{"n_layer": 10, "d_model": 448, "n_experts": 20, "d_expert": 176, "routed_scale": 1.5, "norm": "layernorm", "norm_place": "pre", "norm_eps": 1e-05, "init_std_qkv": 0.0231, "init_std_o": 0.00516, "init_std_up": 0.0231, "lr_mult_up": 0.743, "warmup_steps": 544, "final_lr_fraction": 0.0, "dataset": "wikipedia_en"}
Below are experts of layer 3 (counted from 0) of a mixture-of-experts language model. Rows are named router (the router's row for the expert), up (a neuron's input weights, with its number) and show model dimensions 160-191. Each number is 500 + 25 x the weight over its row's rms, rounded and kept within 0 to 999. Numbers have three digits each.
After each expert's rows: a language model's description of what the expert responds to; "comes after" lists some tokens at least twice as common just before its tokens as in all text. This comes from a sample of Wikipedia text that the model never trained on. Tokens count by the router's weight.

# expert 13
router:523499511503497530539436540455478487512496530525521511481545426462460457490504508481502531459516
up0:496516492504457505473485510503501513484501534491518544476511516522474496520471476488489534506533
up1:503552512490539557542476491530519501493499533524535479542502494513506504469515501518499496506461
up2:504516499505513478467506465451474504525511524508508496495490498565529453544481470501523500489501
up3:502514479503478507565521489494467551535500529449515506494505473529494514465540479520467478477531
up4:481467471494496505528494499499486498492443487506452481517526505530486469454470512504474519544492
up5:501454529510492494549459509471468505504505465504501526471447515496493503476499497482467486523480
up6:496492530529515559481492500462478487479503519487511557486515480486523529534504479491511523505573
up7:528464505503524499522531498504537507416493549524550519504502492491490497507464486532499527502517
up8:493481532470499518484519527536473508542467504567476499541515538533491496522512494556527475477478
up9:471496546516453474477506497521512510563497432481495518499491523475510500499516498504466546464466
up10:511518499483495496474520496512511495486557476532511514508508448500508477520522510484508526472468
up11:507505523495495512509489503472457537513485463505494510488499514477494523495515508506538496502520
up12:516491494515559498465574504467510481481523543507491500496502467507496476495504436505532510535571
up13:457500527516493473496514481490490499504507529489516520476486476472495525464468511482526469491529
up14:500558494462517474506504510503494459517510474489520515465462523459466469504506508491458484448518
up15:492531524500481497507510495489509499543487469534492502491480472487480512514495503516511559494421
up16:475524484519535552550514494524507520476498476480517514492499509501531511504444492488523480516533
up17:474487485465491541540522497479493510483471522483540497493528483500525510493488478518483494511530
up18:517493505491526532546510496454491545496546558494520518495512508490468516461484456512524511506532
up19:497489509509539523533498496515527505500509538491518510537483516528498529450511462487480473524550
up20:479499490499513537494546517514504490494504559433510502471534501513508496497515483490469426490569
up21:488467488506513520515522501459509520506542473516526472485483504480531539518496504532510516536468
up22:488469509475530528524513514492493529492481537483521494508495509479501520512489458480563453529537
up23:529524508494540522510504502480516519492485515517500518533497476485481509460524497509503496502517
up24:500504546494503504488496503510493501472430434560479504489515479529522500496473515485486503485447
up25:510471480485528521519493512495522522513515505491530519520506510520501506515491484496524498497498
up26:485502448515477573505518484497503498517491528491446551527505458521499486486494503483477510523476
up27:479474457494555497506477504504544487488505517451479517523504462546472489503514504512472522502517
up28:519514455497522533469510543464473480516482502481520516506513526478504484500511524528470511502475
up29:517473528489471485511496525469487519501538500508511509495500521481484501482480456480491481493562
up30:512534441513495516451473526505483490507500438507496534491527485481517502502497513467503457528485
up31:490511543459499521486506554491530482558518541517520508518512478503488500489480513520521464485501
up32:509480515544453538566511525513458511443477556530477508457520501489525518499526506497530507519511
up33:525483429505506558499500533523507466493507513498499482517501482509493528481487497498509498470512
up34:487465535540510472495485499501481485478501519513483532492512493452509553504505505480498473495512
up35:516505494531504447480521488530502524468498533503521502505531515461464516501537484518526530522496
up36:503522532495482455463523472550499510522504505497504504458490496444486526492554511479505468500522
What it handles: Commas, and, spaces. Commas, and, or, &, the, and the bare space before numbers in tables or before years, as in just and equitable.
comes after: " |", ",", " in", "|", " of", " on"

# expert 15
router:500524496520477509445528541492502510566523421502498503499489543527496485530490519478461527486482
up0:502531483520509526538517485544518504454494509490517494456502529459472506509503433505516518517542
up1:498492513519523501485483531458490534501535513510531547460450481512512485506511462462468534537504
up2:531463481521530475490503472496485499529487503466513492487515481521516503525493522497503524481498
up3:490505496544501499522479498509488535469446497462522475493507486516491529473528492507519487500546
up4:500502515500543499488513499523480529488532469532462483520540480547476479553488552529522490475438
up5:475495524515535500513540462497468481525476499475489522475539520530497481491496540461504556471521
up6:535499523539478506491495514532495500562506449517489517473505514514488500491500506501530508456498
up7:500576527520506475451502505544499511515568501476527537516500478557484474482506462459503536525500
up8:491492498490495551500519521473508548474513499505504506476490513493488535501471512504486470543483
up9:485510509501492475494472446508486491504484509511512490449507528493528470513535476453478516452503
up10:478481493489496465491478516497498473509485522480521501481480527483506495497483467518496428449474
up11:497494537505486501509469500525506478534506471487512491467452473531491501517520520540493519462480
up12:513485483500496500493511463482516490545475508498496492484542528485518452533480500538505568474514
up13:519529499509526497464490508464468525508477520467504505543509474511514464499489460482514552508507
up14:497507516484540485510474519498479493533487500518507525465494522513506504473508493502479530539496
up15:494526492466546475470517478505534501493492497484488523546534488489488473485529550472513495505499
up16:518465490476490547545552479539490520485496454482488491523498534493539516536488504470467533483516
up17:476524475443478478515515483526508491493514527495507513516533489518470510535521533496494483495515
up18:511477477478507474451494480485523498505472500459500501503527459524492514476484516433495523471518
up19:506482475500531486497489479452507530534501520462525490464473478496518489466487458532495496437520
up20:482494558529499525445518494509472477486459530473507489496510505491508523509506505439500511479503
up21:506528533479447529508516511456470474504532484516478465496513492485491555497470462525525516498513
up22:512476498533449508502490502546518504522499474494489527476491493529534461539501473452524538480520
up23:484482461533526538557522493481522500513527486502493498494490494461525492507493479462488497510500
up24:491452496496518486475480488469476524514477543487528495463534547469493486535512509507513524488518
up25:508491492474543503447450494506497497544500471507519523504472484535494488486508537501540474529508
up26:497471480463468475484470553476542527490507527498492516484515461478505529496503476543531512494474
up27:504511477474558450492486469536482503492513486440474506508544523497521504523489476468528474454471
up28:512471475528522487507495529541518489521504488497485487592516519496496516492459511509544446512493
up29:490482534533553468512536475472497501513508466514514500534502493479462474509496476463495502513512
up30:493489502475533524508484503515511500514463491507506515498572502524481492470471511454504479516536
up31:515529517483489496497449492533488484524501512533469534509480474488498466504513515460511547488485
up32:511497518495498525540471488545461512453466459495523487458481500504501517535523490511521487483502
up33:503507522438477500459486467528502448517504511474496525461536457505496499505499537515500522477495
up34:461474461494505488507479516494524495465546508492469509460487508514518516488492476505524497540495
up35:492478467455478513499464529580479511499518494564520488438506498522468518534479526521502486494494
up36:483504530510490500496473517459496495499501529515559547480484550465503518524503472496502501505504
What it handles: Nationality and league labels. Country and organization words and abbreviations like United, American, County, NBA, NFL, ENG, and field labels in infoboxes and election tables.
comes after: "-", " the", "==", "|", ":", " ("

# expert 6
router:513524492517539476481528492465496490546462493425503500482511535495478465538498513496521471488520
up0:495529504498476539462452483508497480527523507514490461504482521489529520496487491477500463511504
up1:501502459496475481492469511487490468519527490510475506472505463508504466521546490483498518524450
up2:526546483552501495514519528476509486599454504464520518502473520536535486499520527477470502456489
up3:500530484494539546496509545533467496485506477541475486502511509543532477504484505496517484487510
up4:463502483508515562540545527499455502524515517515491555484467509518504489502478483513528526502504
up5:507506521537503512498533502467479507465508499492536491497499499518503438484527497490475549463502
up6:529515477514458494496503506495478506490498507443496491480511454490512498504511534509472463521507
up7:479491499474526497505548499476499500496504522512447501487444507488501515502501507513559489464517
up8:500511492551526519527497489459493501522507535496534520506549524490494508526470496504527511488559
up9:508530492548511532497505500485514494474504489549506503518489512506534501490504502519504496495504
up10:475484496517528510497512524455529509507513551499489514494544538483481506478495509494530498526520
up11:494496543487464498500496486544501519523479476491523470503500517513516483467542480500494519465473
up12:507544460467504526503533518541512527473530467477529507492490537524492501529521534528495491517503
up13:507537467505492528488478531493527486493505569502506497507499550515491478517512476473491467471545
up14:451490461510509492485493464515506523501497527506506497485499497488497492507478505525532505508448
up15:501513455502497506471557519490468480502482487481538509515508514479459478505498448484509500494501
up16:524482471531481517495530517500461496532539512527459499496513472478482479459518519542532489487560
up17:488504490510501525563503510553486474452477531532487469516493452515483492495439481504477516528512
up18:529506463502504545456472545495477537526477475478486523492540530507499508490528514477539511484529
up19:512517504516491505519476515523499511518508488448473523492555530502495483523496483513486489513506
up20:487535488524471503482462518474527493516517468523494490486471461544510496507478478513529538462506
up21:485469529488504519509520475473504505519522458524512479531502454503498499504506483499507497457518
up22:477461483474531521505502457577503504487473512525479538537476450499500463534502509510500495526484
up23:486476497548508530507501530534515507440441521506479474540455438523516504476500465484462505511494
up24:504500514526467486533530508503444483530470500487526507521475495467505534499528488487482541508511
up25:507451483498511543524480488512488506508494508509486510519509465479513500478450491475521479531516
up26:469482499451480520523515484515473513471461518525495484490476449513495514527476527484496513507484
up27:511483478500495485466473534436502489522541536531545478516533547497491477451501483502452501468495
up28:502467499533530547500529494531501517449474512514491494497495444518469461524483506503473509529514
up29:488485452482533513520470493502481500475483503510492504507520482498491506535475527500509484491510
up30:518516470497507483485531528580528536444454452539506530534529509458511476487527482485508507482502
up31:537475452492505480480549515472530526495510529483504496507525518501470459536467503477484493481497
up32:487511519495507471481491480517519497478492481516480452520517466496500482578512518501512495454522
up33:481476512517505521539525532540512520420500509496493492499487489553495480520492449480493525516547
up34:516470474526521526487469473457438500523524520528522536513509469530511493470515491505515483495470
up35:519484545509477498486510451522464524520507463529522429547500508474505511510501488502497464504463
up36:504530512527466481505537508515540484481538523459533463532476499495539518481540484493466525483492
What it handles: Digits in numbers. Single digits within years, scores and counts in tables and text, such as 1826, 0–3, 21 seats.
comes after: " ", "1", "2", "0", "9", "–"

# expert 0
router:493466496496498529529487530517469499502470529487505525591490470465513520481492477518483497536467
up0:481487536492564469454486467489533473541510510446511497502491546472474530512450507510511488482508
up1:516523510466514487550485547482542471477527501461510475467501479563475540519511496522499472516523
up2:515523516493541513483530527469527499530501527538481483522477498493512479527469422518523514469496
up3:514482466466489449436507481486492516541538504498518491477528497493478472534427493490514543511509
up4:511520508501503530474541512468494505513488524520538500535483483515497472498464461544475491535492
up5:500507480503494519505506498476531504496473454507482490470470516481496540503554511506519516474481
up6:505464543520484546466507559491502492488487467535488496492483510505470510476530491476469515450476
up7:468482476491493541464457555465531514461492504529489456443485487525478496511536445444527480486498
up8:518474495510510521490482543504507508497526511523522514472512490494523493476485478431473503535536
up9:524544520477520552513496492505509518500541488480475465504472467494495501487516560504511484479494
up10:516515491473482502487531453485466494512507526534510568441476490522501486525521507486538508469479
up11:467493510538463499442511514514533518483449492542507520562515460492468495497531519511484479479501
up12:467481542484472529489465477520518475493495512491504514561533469495496564488536494487510491446477
up13:492469467505515502552486476516501490518454477491495487480492550506489501520487504471499513491481
up14:468518438517467490539501532508484525514480509506490503525505533509476515512453514513513516548478
up15:481550534487492489530481521510522455509499543492467464486490505458487518538520495517500532439492
up16:500446494481536495510465515495547456516580519486442503488512490484502496529488504541525483478506
up17:512513535510482514500501439503488517539512494507504485449474491518491498499507520523478504427474
up18:485543535499499530561462544496456497478483455532514538504499521511489469492482512519471456512462
up19:486489504503492499502520498519506520513506499528514484518481515516483487546527528466502464528486
up20:508554457499511495509519514469502527478506500534472569465491485509488522522554515483490504495511
up21:469506503489490503443483508524494512515470530470510491483504506509504484480519516514464532484483
up22:508456493496511511486499461493496478497525554510502535441484491463523538520462471545493533497529
up23:479544504504510514503509561513465514489510569535515459468477490513468480518520499525500508525500
up24:509470488487504500460447509508500497516514499484525461466515530500532530498499483476488502489465
up25:469535484539456485478515476496512521490507489507526523507539469461488517485532544500513510465461
up26:471506534512487508467473440502499495491501497489492548541531461488491534516537477470492500413471
up27:469514500487486533488494502491520489486520469558530466526477467508474493514510480473541474507502
up28:504512445548461516473495534502484507455480448547498499504557486513473456502522516530470505514507
up29:539511509545462528460482443529467514486461503507454524488499497541490519521519542480513484456461
up30:484507564483503522518512500471491507520512540535498502477510499492500490497478486485441485540533
up31:534460558518558486524503540510534514538496467490496503472463472478458491546487482501524519479513
up32:494502536498540485514501509498463483530547533480505503502495481502530540467510487501482457484502
up33:452505494492535492504521504499526489525487525469526528435508499545543533534492469512470442529533
up34:493491502497456523523464407518508480475445491477504514538512519510492504485508456526480487535509
up35:506501472495492497472485483481506498493449523481498530459495463485438488511521436480505532511526
up36:524486480483518475490484490510502530495511553516494503482496509504474485505440525495546504494477
What it handles: Table cell separators. Pipe separators between table cells, especially after a cell ending a row, plus semicolons, dashes and some verbs like is/are.
comes after: "\n", ")", "4", "3", "6", "5"

# expert 8
router:499518480469497534477532511523510495460517499552510497502499496518493495493501502527535491446483
up0:492493466519506506543478517504492533475458510533507506528515476508424532452481508500509506475509
up1:491506468486501487481514520487475503513496439492441470495489541479509503480528480474473442467498
up2:503483517522514473480512461504526474450482470500461513496503516499510488565507516446464516489530
up3:488491527540503482512521544521516461488571460501478512535467518447508562490454503499480496491492
up4:512488497491492522510490510503512507482516484512509496476494464534491537503531494496499503528491
up5:512489465520512496497492499510493497467508458490501490509491540517500480486458496523508473507509
up6:511500506492449505490497478514456510458505486513495520528444449507527549517478537530478512493469
up7:500486506497483416456490493497532506513534460525504544483488525491520513485487486463473468495517
up8:491505497541510506531520552460500479498497526473510443557469450479507501514543478474488483517542
up9:498537516505510457484553497523509467451510495513492497479490495514526461514499491489492514501519
up10:507488488485485464467440539483497497483476469514517464509503495517524502486499506463476515532535
up11:499500497550527489482452530459492491501519534480488519523515478467510494477531470477498472504487
up12:516537560486484479458533493483507519483536461487466488521547490513503530508511533478467489489536
up13:489494501492525525519521486514470477477532429513499492513511530538479530472428508484477481528496
up14:477489498513498480533466476510529518496468498523493516498505527507500513483553510497466573524506
up15:465516518529491498525465563489516483492491459501526490535498515506524510491511512468556501515484
up16:493481544486501497490558468506490477519471520497518521467506502487489482527518499476532498511523
up17:520509481509551506504499537470491492548483523510500480457531513497532462520533498520482491501502
up18:497509524499487493486513442500499494496485497486459466502495444504511523509477494514495484526496
up19:494489499499460500477464472505465514442489446511500521532491529532501548490470506492485525472499
up20:492487502482529499534476527488527521476507486467508489550525536519516532500464475529505533478518
up21:505473537521476522466503517504515492494533487461488510537523511511512473459460495526539502493503
up22:491488485524476476504451496486497488475536514521506501521524473435551501476536487477503504546502
up23:523471529512488509524486504508491482513503481561497557510541501496480483514536524536540502500498
up24:504492493533512486509511488475480516517497508528471522446503486532487479488491508503514522510489
up25:497451508529503532520478480482505480494462493495455532504491473498509505510490533479487499544494
up26:515485496521479513494465518477516494477499481531519544544507514489512504463484493476543532529480
up27:489482498528538473509515524531493491490532456535513482496499507539521519508499499525512456505483
up28:530503479515543518473498505525494517534552459514474552487541495577510529488471446504500492493505
up29:463471511500509564551510514485471517525455541487502552529495493513476434520443528491531478532478
up30:489496523528486470513510528520498485482454480479482495480484467512525517488537507446463506497503
up31:502513466474556505502506529557503474515482510526510510517469498506501516504463468501500482496506
up32:493456515545497499515503489487481481492510496484482505493502462447507521509498489485481522502495
up33:491561528497487466515496538515513478514490519504478446485457486499480486471566511511503514508494
up34:508507499532528492495522489485500484455535477491526509535503501509503492512443522517475470467492
up35:496495531478486483512476523515472513515542512526515464515489500474511514493523476461501511531481
up36:513501534478516546515501501498528514503504523511498556517476473515506487509469526555508472494485
What it handles: Line and sentence ends. Line breaks, sentence-final periods, list dashes and section heading markers like == and ===, ending sentences or list items.
comes after: "\n", ".", " |", ")", "==", " =="

# expert 5
router:520504475495478436471433527470498477545494531541481483468495499468522524446569494505500527474473
up0:490534517489513504508494525490511510513536491501489524499518489477536504486475504471479482535520
up1:498517478508464487499514524494484529500464481478506508537504484492483464485489474470460520501508
up2:496521522489502449479516506507530496514462513505450511544547512467494485480523512459494529481487
up3:505524534547506466505487497523459516488522524492498468469504522488493503517472502482516514485508
up4:494511519493492491450477533486503465514487506599477533519518472495536544422498501511469556508496
up5:522516480520469510516463531509501495497488461556554505534539492490515536490478496501502515495500
up6:497501504494493516522457482478539520495497509528492499525519465506508526521490490458546492520505
up7:522486517496458506501464505501550507501529518519487511494499510488536500489488491520513490516516
up8:510463488501510549482568453476521496508538515454491481492487518505481453547498495515521441494511
up9:526499506528561561472501541499507500527480504510511479489466503537540464500490454527522525517502
up10:511499501492466511541493541459499523528529479521536517488484442507531509499504541472490507470484
up11:496490507490462492518519511476498466499468501546480499496476496523531509467522490486465510512533
up12:502478481524513460500480554499531458510519499517492449499498543530530503484487444471516536504481
up13:505508475512526526475505465471503502437531501521496503515519521462559513507546490458547486503524
up14:489452496484505555477450534449507518515472526485493507485494445509538537498508487485511541500524
up15:508506499504479515492488472497498504513510468561490511470512521505530489495518437518513465509485
up16:508489508549483539559528518505518486469466521527489481520507477538505498464471470467484523528489
up17:522515485491519499499495462464524505527532519440461524511519460526513514498482518460537527490480
up18:483479513432466485488524522524537476537486520587497499455523510527514450492508520535460522507511
up19:512473472501519509487536460484512513519531498465516454465498474504435450522508492475502446512541
up20:503514495509500524505498480485513492526528538483512487544559505512513521500494483498529482512523
up21:519495492502538529498519566485507519501507501523478466522450542494518521490476515503516476500464
up22:510492507491556503477481525475465486534501507561506540506466506510504504513476503515516496494483
up23:513518492515496483494513499486517484498473559507509467530459536494544484463523471481502508504451
up24:504490497525509491524491491502497502474466523523474541487496501530472500484502460492511540515481
up25:509500512491519487461452518496422488515493482539498464496537507501517490504523496503535518488481
up26:507506511504451489465500512510502522495489481496505494485473502476503461514476473520519518491524
up27:497443503537520485469482495513484515493501484521502506492485495508522543484497518449541509484525
up28:489507488530478503524460472481464495501483471538470491468512500505503508501495500533485487510518
up29:529495540517500485498462530507488514548551491514521489535514537524537519527493478481532511464508
up30:499473508512503448531514512526492488471468551471496496525500503506513512478529522465522518520493
up31:498486519457504488500470446516567497533491529476499492526489504485520503491477497499476528492530
up32:516551476512507532505479512486533495499497537463522447509512477518526479492493488495497515479476
up33:518503537523509466508493501491433488464511487504508485476532521481501525481521480498535508511506
up34:489513505509529478474508508542522545485492459476500486533514517486479515539492506508506500478481
up35:502497536549508502499487510532464496486483526482495525515481505556509474461451489486484533514469
up36:488488469471545517513556521513501508536514548460522451471517510477479464505531452501520472530521
What it handles: Digits in numbers. Single digit tokens inside numbers, mostly in sports and statistics tables, such as goal differences, scores, years and win–loss records.
comes after: " ", "1", "9", "2", "–", "0"

# expert 14
router:498500536460513463479507552510498503531499523501494493490521464521500491500525471516550473508504
up0:508506505511502525537516495486479500498515490475515498497506505515498497503522483499531504495526
up1:485464471528545464484496467523494458486475515441516487490500506489486518516444486477534459506443
up2:469484492487505529510504468460506504546467493506471525458506440488464472505515480467514472488499
up3:483506510493486529506486515528515469497468516494497484542523500482522497490482458476524524517460
up4:510461509526502535473546448508486480459532522478520476517501550467497527516479532559496490517484
up5:487513552483513472500507477476542523452535459531493462524516520487507497448534520534498527504501
up6:497517521469463448503489517489517489544538526499471497505534542480510500495524511460469522469497
up7:516534476498497489516471468511518504497506518504500537458468516497487472504526513483439493496522
up8:487510498540497473536522528472512500472493465521507458533462502512505492489509527523450495506479
up9:516441473475483558529517549471494495484488476490507455511510488478515488502549503460475494478563
up10:524488508449507462463496511456521482492539492489503491480510504473485479483469496471499516529457
up11:506467509492496565476503521500523511492503516521492488493492523514502483496475529513521498521503
up12:490526495515513470508557511475498526466508490442511487517498538467489459515485444524458482494468
up13:491486469524505522529487514528515508443453477524499472513485524537520530495508494495573471478525
up14:475488495486520489525499518464513506517471458500501462519485537501499515514502532531498503465514
up15:511473497523517495520462476490511503458468534478532453460481471480500524483466478507489501494505
up16:495435524505557516455509483514498512492521440539511477505507511540520513521484488477527466517434
up17:497464489478534520431460520495516510507500475509477495533523520513547512442465481572510447495506
up18:518510503480505485490460522490489518528466518497464437490517518488516491470469537487522509487525
up19:520492467494517465489539476495499502478514504506472519492474526533505485530449484487454482517463
up20:526497505477465523515531498508503503532514513515518487478517459547490494492519489471498521510502
up21:514507477475533456486506544513506509547471483510492483485495494457509469490545485450522501471519
up22:481484478501548533483453509495500525499464455460461452465488487490526490485452513517526439470505
up23:506477513493515546483487521504539506531501544503480448511481492480514484462510520495500522486537
up24:491458496489457501513515511495492529489468561447525533497528505475507494485481488485524550509498
up25:486468486500455522463463508506510475510497515522505485497527519538507515483486489502561512503483
up26:487519514505501516498525504492530545454514541522492491476487534489487475479483521557474551517506
up27:492514478507511454549517533529503508513494490501508492509480516503451532500523471481532477515503
up28:493510490480475469465488491487495512553496540512529518453514495549512414493538513464473508521504
up29:480503496502501492467522511485541519465507542523507472481479496510499507511485510508487521508503
up30:488465513518484479526530545511546505451512506475496510563466508492519500485534491525510516525521
up31:509500505503527433499446456492521492474476503476515453466548531499475490483500492479491432462502
up32:510507486517517497497480511532469495521507495523523499514522490582491464523525508495547495498521
up33:513504513494456494500534517515463515514461534501479492522506494508526496497516512454500499510509
up34:483497510511498463469493518474507494486489533471497488479520534513513494510475487506467463488513
up35:535505460525512538504484492497493499478487499450505474498522509490500530531493527504496493480507
up36:510473493473483531496506540499522491488531484525507487501472534480544513508524504475512489509492
What it handles: Verbs and phrasal particles. Verbs and verb-like words after to/the, such as stand, filed, consisting, up, out, plus apostrophes and hyphens inside names.
comes after: " to", " the", " a", " and", " was", " he"

# expert 12
router:508472490515523481572528442498493507479456496519503518502530510543499470482508495525530482500495
up0:488472522532469512563459509476517483492497498492496500507529522496532471546466457517483482474556
up1:467499541493523501464502504553519481499445535504500497505457480498491508529456580505516511454469
up2:486523463462528522498503483464503513528461499533541473472486469509511482503514530528504489474481
up3:482469454541491450541502498515485512517529462485484532526496524535508494508478425495540471530507
up4:490441487491481498482519488481538473462486510483514492504466489440508475521515520518472516495480
up5:483462516519528514469493522511512484498494520540494495501545498484494481544462481504476482516552
up6:485454541493499517512550491519534520469525488512521533487526470529512545515481477502527496468474
up7:460536499506537462489521495504506518501471514493492518488497480509503497487490475505507505450460
up8:518481550476515458464523506508524498535492490506515505473495483483512528532512534500423508475537
up9:495523440479478497486540527492472482544493502442518495482486492477536474544505479486491491469492
up10:495532539471533494501549511495519513509524498491497485503576529495488484539497436487515504525527
up11:460501528479493517519502536487516475464510499483472483511524553520525506504517491523480480507552
up12:508513490471498515475500519498520492540422530518492499503469466490483506494491541469474508472493
up13:468514539504465501458520520486462503475521500475485486513501521489534511480473462547523555480487
up14:506502480447469529472491475479491537512485494540502500465513479461513485517530497501533490447428
up15:503550482492481568509526464496492509488491517505521490494531462452495508512519492510512515487499
up16:506468465547517433494460522503511535533501474483501505489503527489464489503495473525489437554487
up17:487530457498514490466538479507489524532499487460515510487465542500512476543518522493498442465448
up18:484556527484546473514495483481508477527487512442509526472487475493500529490525540518451489478506
up19:501506491494509512451486551452552497500492523536489505525497490438484533496513499466494508505549
up20:498514542499476478494524473514495500475508457518478472514520503602502498504516507514501527476470
up21:498532513521504564572508470479493500468521491477510502498511572511467539478481452523514522488527
up22:505475552489511531513469512515489516436535513483535504514481491520518505494496501513474515467499
up23:513502527482486509495508533507522479483472504465506506499442455501477478474536536494499500488481
up24:506515478512525485477519511493553491543523492483510531506541555473495522493531508518497489472532
up25:495448564483505462504554517480488524553510523518486514510485497509511506503509459491499494505517
up26:488517491507483459511501491492498493524496525447492494485547503482469504519532472465489547502481
up27:498503484511502424485505499488534497523531497496524477509512501495519508502512455486505470489496
up28:482497536488516543484560500503484503474497518481469485537510477514504492507493502500533507447473
up29:506506496505537479522516484503515496522532461468522491496525515551527533529485492493515468483496
up30:510494526471523507529472480531505474538436477519477506443524493517500513510480549492505464486511
up31:531525488522516524468543503470457514495498492493512506471532506487511511501519481490507555522502
up32:496498474483532526526505531497502479490459507529528523519514494467463524462507490480498517476510
up33:503460495488527484495469503501538524513509489488518490519486482540503515463470495510492499519519
up34:498510506495477508546543533516478513474526481504544511469499466485498501517529443462559500510518
up35:506527537493478469473513518455493499495536493475519514472525534494454468505535506480481497511465
up36:510451513510505535518524474472500486531491485530480496486555483549541468515510536501477513458517
What it handles: Prepositions and sentence openers. Prepositions like of, in, to, for, by, and sentence-initial Following or After, plus blank spaces in tables.
comes after: " |", "|", "ed", " part", " used", " one"

# expert 10
router:501484491534528532517518527516504499489519509440495500458526506479514490488577461495532506518528
up0:519499491508443513482522504487534487468557518497502534480500504490470506486514528539527498469525
up1:489499503513483534480493496481481498478536483499496506513467501505487475489499511498470544465510
up2:514457491545509509471489477485511507488489499433512469499454499511516572489485514503507506467510
up3:518510517468493533497496535559459536498521507511521472518506512565474461498504489511549493471489
up4:494476504529508474465508489465533500505526460488530471515510527499482494442513523485530480521462
up5:498490459523506502499545520518485503504493504494479565508484465541480521503522485529495512438494
up6:515478479514511499481515449517490500483464520477507493525499470491477498512447500498533480514515
up7:495498536519501503467479486487498488506487453482528490507489537496502514510482481501485488473568
up8:480488502497441461484515477493506494527478516493488526480508464469512543496503492528505556494470
up9:512483466516527482489542537483511511517493522510501480504513542478517474480511518516492539502524
up10:508521524530475511504495540523541469478506473499487509506538525496468495523474485493546545537505
up11:508521482421483495503497543464488499536508505520499495536488493491491496522509516502500468516520
up12:515511485479480465534505503468502524517498482472488513455493484460499524520504494520477548514533
up13:493488482448527541474533493559492488511487501536489534511465468515505518484487527513463456451477
up14:499518533478495518490513527501512495523504482538515474521521493520473493488478486480527508522479
up15:511543499553535543487502537542521506481498484499496480487536505510498486513508510507516503488516
up16:512498483518542526545502535457477504548485480493484523509518487496508457499480502482514517489548
up17:509506530519533511498523508501513494495467498496498467527568479491517511480507428506481462548517
up18:514493491536494520536493473435477487466558480504529519431493486485466498534501498455489504526495
up19:499489532500512470500488493498486508446490502420471495484467536495464504485496529522510531484506
up20:533467479498485511526498517488477509481522492501482483537457500578513489450475545501532482499476
up21:499488506491534500524486467524517467500461485433492515514471476504507511495483516466473513482527
up22:493556513504518529535515548463519519474538454525558502503470485513505517498530484512495516497496
up23:502484475499492462529526505521477510491538557499490561501441455482471478522514466483502507484521
up24:524490521462482501460479438462518531502508565520529488484512490419516508498487508482477504530492
up25:508442438467492518480492503489498496522521536533467524535447524521486494492492524528488523489485
up26:490481489491514459529513469460503490510464533515496493421481478478480516506530531480482470478483
up27:526489516500521513483488478483522540521485497454503514496492431510455529477498548487481515453477
up28:499524482547536531479503492436484497531480498522517525483510470480473480489512500492474506564491
up29:509535534506519531490498540504513502464495478504509567505520495559509528509550520539503546458482
up30:474503464499546483507516541555496490474470541484512520485514523558517494499491520496499505484508
up31:500484502515504521469450515497500534492483456470504516472453497471520531521475528453481495462471
up32:506525530480542522444501500480508517525498489535507486501534511460484507554500536463497465568511
up33:487501493491493538546528523563506488492462559505533463528488495514518504479508508517495480483490
up34:493511529519530498544500483569489491489508501484495476489492488515483508482500471516483522515535
up35:464460456484515474533512520479476504534462498533509542522522475489529515503470493518525465485485
up36:496479510510477430504497465486519482504447476448462501475516469448464516525479479507526550491523
What it handles: Nouns and adjectives after determiners. Common nouns and adjectives right after the, a or their, such as resident, first, new, other, winner, place.
comes after: " the", " a", " and", " was", " The", " his"